python train.py --d_expert=96 --hidden_act="geglu" --attn_scale=0.177 --init="trunc" --lr_mult_o=1.5
Below are experts of layer 8 (counted from 0) of a mixture-of-experts language model. Rows are named router (the router's row for the expert), gate (a neuron's input weights, with its number), up (a neuron's input weights, with its number) and show model dimensions 128-191. Each number is 128 + 24 x the weight over its row's rms, rounded and kept within 0 to 255. Numbers have three digits each.
After each expert's rows: "mostly gets" lists some tokens that are sent to it at least half of the time. This comes from a sample of Wikipedia text that the model never trained on.

# expert 89
router:146173144127134143143132137125150184133114119136095128095139125137117105139098099095112149140127121158119108139111110125150137134115160100064123151145148193106101123098170104128151155131109136
gate0:136094161177158162114154131148085118140136150129133106098157132165138158119146126149102118148099133108130128149153094153123139115148147106150103138138130100129123099137138146095126146122090144
up0:136065112133159109142147173152120149093156171150153087162133145132124163127156116110105121131131155124141120099152130170093097112137128138188093085106183118123136080134130124150145131113105139
gate1:107100124151123166098150134147150142142093129098163121161111094099137093197144117156092112116130120139138118103163133125191138112192149110108116159139154128131105137113144136108135158088147152
up1:116127106132129156121133165138124126117097144096140129099136125108129139142117133143074128117081136147126111145169122142170131150170179144176126149107143110156140106144128087135116124140138149
gate2:089126097168165078131155103092134152140141126119188110104102128131100132148104130092123114148128148103126179134111157107133110179118152131133114122106095145137161144134095134159121129108117109
up2:112146167142151123134140134121123150135108141151097120115150146105169099095123105174120103141103091097140109155160103118127158101133126094153140147111131139122125103125118137113144141145091112
mostly gets: " Championship", " Cup", " season", " champion", " match", " election"

# expert 45
router:132159139080134122133112181125122087163140131148117150117098174098131144079141139161159154141160156124117158148104096123130142151126134121166172128166105170119156122147138149143160137117108115
gate0:141136166185070131105156085159145135133146133140140091142095148085139090103184168082109129192087145116121145154113114141139132114100149073155168173130117141123126081142086115129137117141147151
up0:126138162124138152140165182057109167124154130116130123119092087137158135162131113168110114122128130142108166116090113094124127173144117127121108115104110130132066115130145114126156141111095144
gate1:131136112124113128110123137141096084137105103146127128086097142113091142134114175120136175109110149178141098122139154111082125104161129120060159113113129163146157181122121101124157148142126129
up1:138105103127129126167160121130136134102131143143134128175110133127135161155141130129141200114116119113110095139124158126129089129130090185117105129137141160104102133103130114133129123158096106
gate2:104106143164093149123155107125120115181133115118135140087162102147175139090160103147127148138137071134141145152082172164106116177149133109128130124093151119146116096145162162127137122137122149
up2:149164146100142109113123127127142124086111113139130099133090160125149102163089119137114117149097126145143082164185146108158121083159095094125117115145116133163133108111120100087123112070128126
mostly gets: " part", " Am", " Or", " Pat", " Com", " Roman"

# expert 56
router:161157081163115127151062112106125168103144164131122074125115131125119129108142116172117102103145143078128137104107091100122123129124163145114108122126108126143105108135137141151126123119129159
gate0:141150110153096123150123146152131149131102149105149112088164149131148155113134154128121121133108121142129122108116128110149134156137180143146110134155146139115135086127123145148127182123135162
up0:125098124115155117109134120124106137129128190138126110122147146138162138148136093167129096118129119101095131143128095157170092127105143146107114112136187125112144116131148161193140137154118171
gate1:150111111127145134155108162155117152110156107122152173149114144158173104156192098148102080122140115117101132128109115144149090118121178159102096121123189122183127129106131144145095141128098153
up1:126111123134144139181118147144173159139130122122144108123148123171152133151188109138102132101145075116083093104128134127125140126133141176143097135101133102113109134110095163110128135102141132
gate2:120076091096065104109152177108086154139140153149114144149121127129121137158129134136143092147109129139091160077174144129099112119120137105145118100160117131131108146116145132115158114107110117
up2:139111140131109154088110122117114144106133119162126076112127120142150129089106122164126147151095099127100123077146152144111118124153137129167136134161111127119142132120102115084140159143110153
mostly gets: " India", "shire", " America", " Iran", " Island", " France"

# expert 36
router:165176124145116120136092111148169114113129135122103106097085130106120154115169107150109105110152122118107149113097105120112135154161121130135138175171104154097105166090112083084139129120152152
gate0:147139103123134119058136089144120101114151131103102141108169109088117177158150138148077113142164127082156120105090085136132116120128110176144120153123129110087155140129143084134122164135142191
up0:066151105149169118125122171152176130126120165153105133160093142127168120095145147105181144127127171182097154130127132107153145149121120130128137139099135149131175121091125178139105091139104081
gate1:105126138107087125147121174177117159116152152131073154109148126097139134079123133182124107112139124146149146094104109146178146135151140145128124182148152062153129136104074118143164101135124125
up1:107108165096125120136114091119141117151128110120144137111135144123076146151099134110136196120134150112131141124156148123107139098119136161144155105089116140114133141144147149103156155125116115
gate2:123141181157167179159145123146110113130146124158107159154135182150133189122126099108121153115101088137145153147188102166103147148148084132162121107115140119146136123155129133102128142146106125
up2:172150080135142119122118113148125110174112115095144176116095139115116147165109120129095161148116093091104172136143143155086164142102133125100153139117139166194111149094161123089116129171130112
mostly gets: " 2017", " 2018", " 2023", " 2025", " 2021", " 2015"

# expert 87
router:081108101168151136143117165145140140089111106107114111123140113130128124116127123169121132146089141094121143142100113171129150122126117125119080123104180137175137113164069119081146112151118107
gate0:079143156126145121120117134103087119111117108140114134112106128123074116127156131152128154151126091121107151107104141134125136078131135123079159139093107100099169105168097080141084160156129099
up0:112150124088187144129146086133133148133143116120147151135174101162129150139113118101159127109136130129111154160107124112185154129181108152110099146122148146132098144087148148126157127133127122
gate1:121164112144151117168150173132141151061145097138128111162153107131111143115137138111128152107129163127102141119078109113117110107101111102077145111164111121129135093162140082148105131158093083
up1:128123149111083116117138177117155145111141137144101141129147131177140148128112107167171124093103134147116152114159110162105134155127132151093120159113160133123136157158153080119130121125132144
gate2:111140143126127094139125115132120179080153098095142110191102105132151122141135134139107132136120132120143159171147147150141139099160091097100119117132097138121130117147113160120126162102189158
up2:132121156181130095131088133093181119121113117145109129124117172113120127159156156127141149140154136178132136139108145129112118117121136146128183155098173152088102106157114155152166118118153150
mostly gets: "os", "is", "structure", "to", "as", "†"

# expert 46
router:130110167137092159125090115097149149130161138112123108120117114139105120118111145156072155093146127145163131124160171153118123119083149141104127152076108131117167096112118123091121122148156111
gate0:154089155204133079157122135135154124147127115111128130130089144127167158123134146169114133140163106124165159128115090132152112086139092163102106131102139120102123156123146144106129156120105114
up0:100133112082142099108113103140148163120135114102141095141140179161102131125180101094111110062094107141077125110135147136118106144144121112139124105098127113106072090118125104140149086125104106
gate1:117145112113131165138111128101175149104110136096146130144117125105089139145084120115112114107106117116139128119137112040113121112117098108101155152153143138132163129118119106129138144133088092
up1:137108129151141090121111123158159120122087131106140136155131119155131155149138083123106118091146101109148122086126122162155150159099109121063153135084106192110138175155110161159135121102075140
gate2:127162123121131194123123101104177123135119099124108134137140132153139156125099136180122124158162166111110143149161182150131139157159119113126136142119115123113150103127135170088120146154089111
up2:114134138143182106153098134080147143131141112125156155151126116111126160106146147133116119127070125119099125147147147173131128134155133169129175120116138133153169165106131130149165118088114121
mostly gets: "ting", "led", "ating", "ted", "ing", "ified"

# expert 92
router:161129118128124152150125125116175092087103176126148155116113137150173134120169161164087134108183143191106107098141126147116088193175114149134136131116105124104113104106129109137123119148174104
gate0:105119141099135121113103097093079095118140126167109101108114109143132123116154113128123140116113123124078050147167116138120145133134138124144087131124130154114080141116098137152086170167141087
up0:125105110095125119139184096093132107123125107137136117130119118155165109128102145116117109123122132113128105146193126144116125106157167124149133090093157136183122106125125139174094137143157146
gate1:136125151126086115138107148144175113114133142141123121123110145113140113160107129163129098133123144117139128106123123154092145150119124110162106182082153105113122107131144141125140114119148101
up1:146129131136146131118128135124121101152101133115159162086138130123103112159120182109146123125140104142153149124143155140104111127188150118113164111164162124148135159118143121129134096147114109
gate2:142125137135150089100159128143108126106115160105116143103168134131137106127147127107133121131132084142140149148123124154142139113132114097165111152153143158151112081076082173112134100153129125
up2:141137102169112194150113120131137106143104114145106128151145149094134140150129155148109091118094143109141121109126105105134187113154127128101137089134140067111106148176134089161136134098138141
mostly gets: " h", " p", " pa", " P", " st", " Pri"

# expert 25
router:123094129113131139125167132149152129163151130124111086128094161127096084100089104142136124109125144153160130115128168136134167134102146152108134202135140140153159092158111144117137120096090125
gate0:135133106123176165120132160087149124118135077126114132144124140130166097130123094134160096131151142131132115122087109138131130096125123146128126127152142123149145111143120111127158138093140110
up0:180163110143100150084103114111122161104124091139089140146079090101124133122136136123128102124136107123092133130122152095082119099152146110113175129126132138176133127116105138135130097143134117
gate1:131113090163107123123153134125128139064163147118133148117120141155131142183120147156110095126174092106155083127192139122127144091154136131160116157109142129104099125154130135145167141159117131
up1:120126109143109144166130137143116099121136098116167112088116119148134121102158106137118119128119149172172152127117148098121093138146127199146097093086135135123113140129129141166118155134055148
gate2:109154151133100119138134138161090143113122127129111131150162138108053116116127146136145118092117114152151139152130114193066146104128148142131134119110126121143130108152114140100112106119110153
up2:107086152125142170140163160139120098128133130102104062134132129162149138121126082112101108170126089126126150084152134138143137135117131139158121109127143094128109154131175165104145145101097136
mostly gets: " moved", "mb", "pp", "ant", "ating", " turn"

# expert 29
router:124143123121170131152134132121123124116164123092122118138146098152133118093099145151104080124089124107150129171089145137138139125115143138146071157135142130142142117157111130086156136172105091
gate0:132167136191159136123134122183158160148093148109156144122131123152133147122134101125115155114131145138134107060130134143073114139161119122140129147177128138117132097097115132104111140132122121
up0:139138143150081142158085145126104108161144124109121115154124138129111099130139137135164097100160136159131162147152099100185118108146133185228121111117101116151105132122103119106164135146145116
gate1:130112147126134134142139147125123151129109177139120141110130104123123139129142135149152113166152157129087137116087157099154125102148185132130095069148090120127117126107141079136143135132133117
up1:122133108098143139123117210129152121155138166179131095158133132158149109139127143194134151116141127110126128152128126149105172108127150134164131145181134122164128114150104151141127135113104115
gate2:076103112089129163141156075135113139073092131167103158134114138110180099130098113104105089112172138100122111158144141121090133132189147090150120117138140142124131118173143161150110111115101105
up2:115127154099120124102131095157126104136109091131126143097112158119184141124103113139118091110158128175099113166139103136094163204153117086147096147132160109152139139142134149110141162117124075
mostly gets: "ers", "с", "s", "os"

# expert 62
router:127142175089149158134145088104152184148156124093142151158155116106148109157148116091107169136091135156137141097143154153103114097126144108086113166105146144132140134132151135130089142126140147
gate0:140100126107153119124158109131101124163114110149114142115138167161098130155188099126119119170122130152131136112136182131103147116092127118161130211117134116108112153121115143100151149098129127
up0:146133119085151111140119129073132123149171122145110140173133158106157117149127134147121183094123096109152119146104131135132126134115114100155141126140108149074147111076131117128094164134137088
gate1:129202131136133140133115117143171116132113122115136105175149085120121082161161090108165111131154116180125169143142152140140100068119130148147138131153114141123141119134083161141117135127104123
up1:133162115156177170122138137070143098126087127139100119137114158149138100176123099125130122120125128142100144107125117111154102113148089147098137140139116138171132120145084131124129169166075162
gate2:176115100123098103122147129131102118136139146118098093127195159163136149163115146118103124136117101131129121120146122129129137160167142100089107185090176145095122123139112103137149154108104127
up2:099102165182117131097086143115153128167172092149103167170156155119116139160171142123144134164148149127114125088104146166112141093134111150097116150092116101131118107105098125148118132133152130
mostly gets: " education", " development", "ment", "struction", " Education", "tion"

# expert 61
router:111133111126144123110151092127161120121101119105146148116139140083131112110165152154124129094182161186151101140144145116148098116191105092130166126132123153080122067125112088154124100141093116
gate0:129105110140114127112073108160094139136124130127169074120170161152117136122140151137102153108150094114122181121173175085127124159116084102121125097194138133144118121158144114146133110139138122
up0:141099121166109121112109103126099123151138138151157128178118131165116123101091159091109140118142139108146156090122182104139083109108097175102135082188098111112162089122150109193117120106122080
gate1:088146109105106117117135151120115112114182119138086114149118137147111118126135102176097114129173163142133155153147157099181113144156078137157179128160078147092127062124154158097137103164175126
up1:100142104113097114099119118124141141098114116091134123166100146112111145121117101083107119132166136127123136113088129092146101143108124140126127147155144133102170086155141113092142083131141118
gate2:140115138098127115122150117166172129149133105134125172149075099092137117086131138140135171118116128121145119128161119125131151126152117142109102125147143132102143114142130094103128145084157103
up2:135120124089122104122107106144124105071155145124108125104138108145111075109161120116134132161161169096164111159127145101128091118149154132129177093132179130105146114139137151116111114150130098
mostly gets: " sp", "p", " tr", "leg", " Sp", " wh"

# expert 51
router:105163116156169138148141117113121124153132143178101148133101167131126180116164156148138163146153146120125115123136092138110168126144127155141150094141083114109146140139085133117116150134124133
gate0:137120117114133133149117084142148155157123093158151132127138105125096093128140096126178088115086136123179145088090145167142135156137137149116136115156128128113127166165145095091126183112108110
up0:127132126106120172154157164161130091116128143126135130128128120122156159114080100114092095111164129138105164130163118145164134105141126115147105130139162165151142123141126098138125108120118147
gate1:144091131139112153147090088105146126149154114136091103076117114136095119100092080148127154115172073113135130122155063135130150174132143161148144175134145139126084129118100093111113118109103127
up1:170139105111128142111140173131107129155139108125130085095151120152089114107086110111115136167117110172122125192136141148132158173157121138116122085133125128129173137109114132086144132147116120
gate2:138106086131177156124090095126128140141139159124153131115131093136097142140187107108136166094142149115132121145134120089112134096115160116115121148097137134121119113181138100127123113148119123
up2:101101097109145106170095137116181127119117082189152148132112163104138133114124131113097111145121093137133149146173091119114115101121128156109133085155140087095084135075154161110135123136106164
mostly gets: " ca", " Ca", " ma", " bi", " Ar", " Bi"

# expert 63
router:129089091159084132161156081113169134145145181128116090121110097077115093129083117124124163144145114142116121118138094086146164102082174153144093119138120117149129115099145081181145093101131127
gate0:125113088103084156111117135140157149163109126111118106113184101126120094137144121112151121128171172139114108109153165089145122110160183097178117098117135122159112124126159096118111117121163130
up0:142123140158094126127120135119151116129120088109156155127117118092130148102137120101131136067161117125144097129117117186134141095116095138144096129138118112158117109147119154075083123125124152
gate1:107130156106172127086126109123103156109150126129115100134145136158130133196093132142145146156145149175184158118120099104086147135108112110137114141150147171134132145121112095118138151166081149
up1:130125140119128136115098080148097153128143114125115123155138112085112133133062103112121108108164100125151088147113120100169122102129150146114122099133130145130149173106123146153144154169135146
gate2:151136113113168089106148100125132164129129134106115118158155106149109099155136145131140126125123072114138167114133157124131165145120146131125083119140107112118143144125181128086101129080099125
up2:127117112130089142107108174144122118132066160161148144076150167103115146124135147115083110081114153138099110142132091179124109125164137130148083166115138133174142148120121121156166128137127133
mostly gets: "est", " major", "mmer", "east", "west", " north"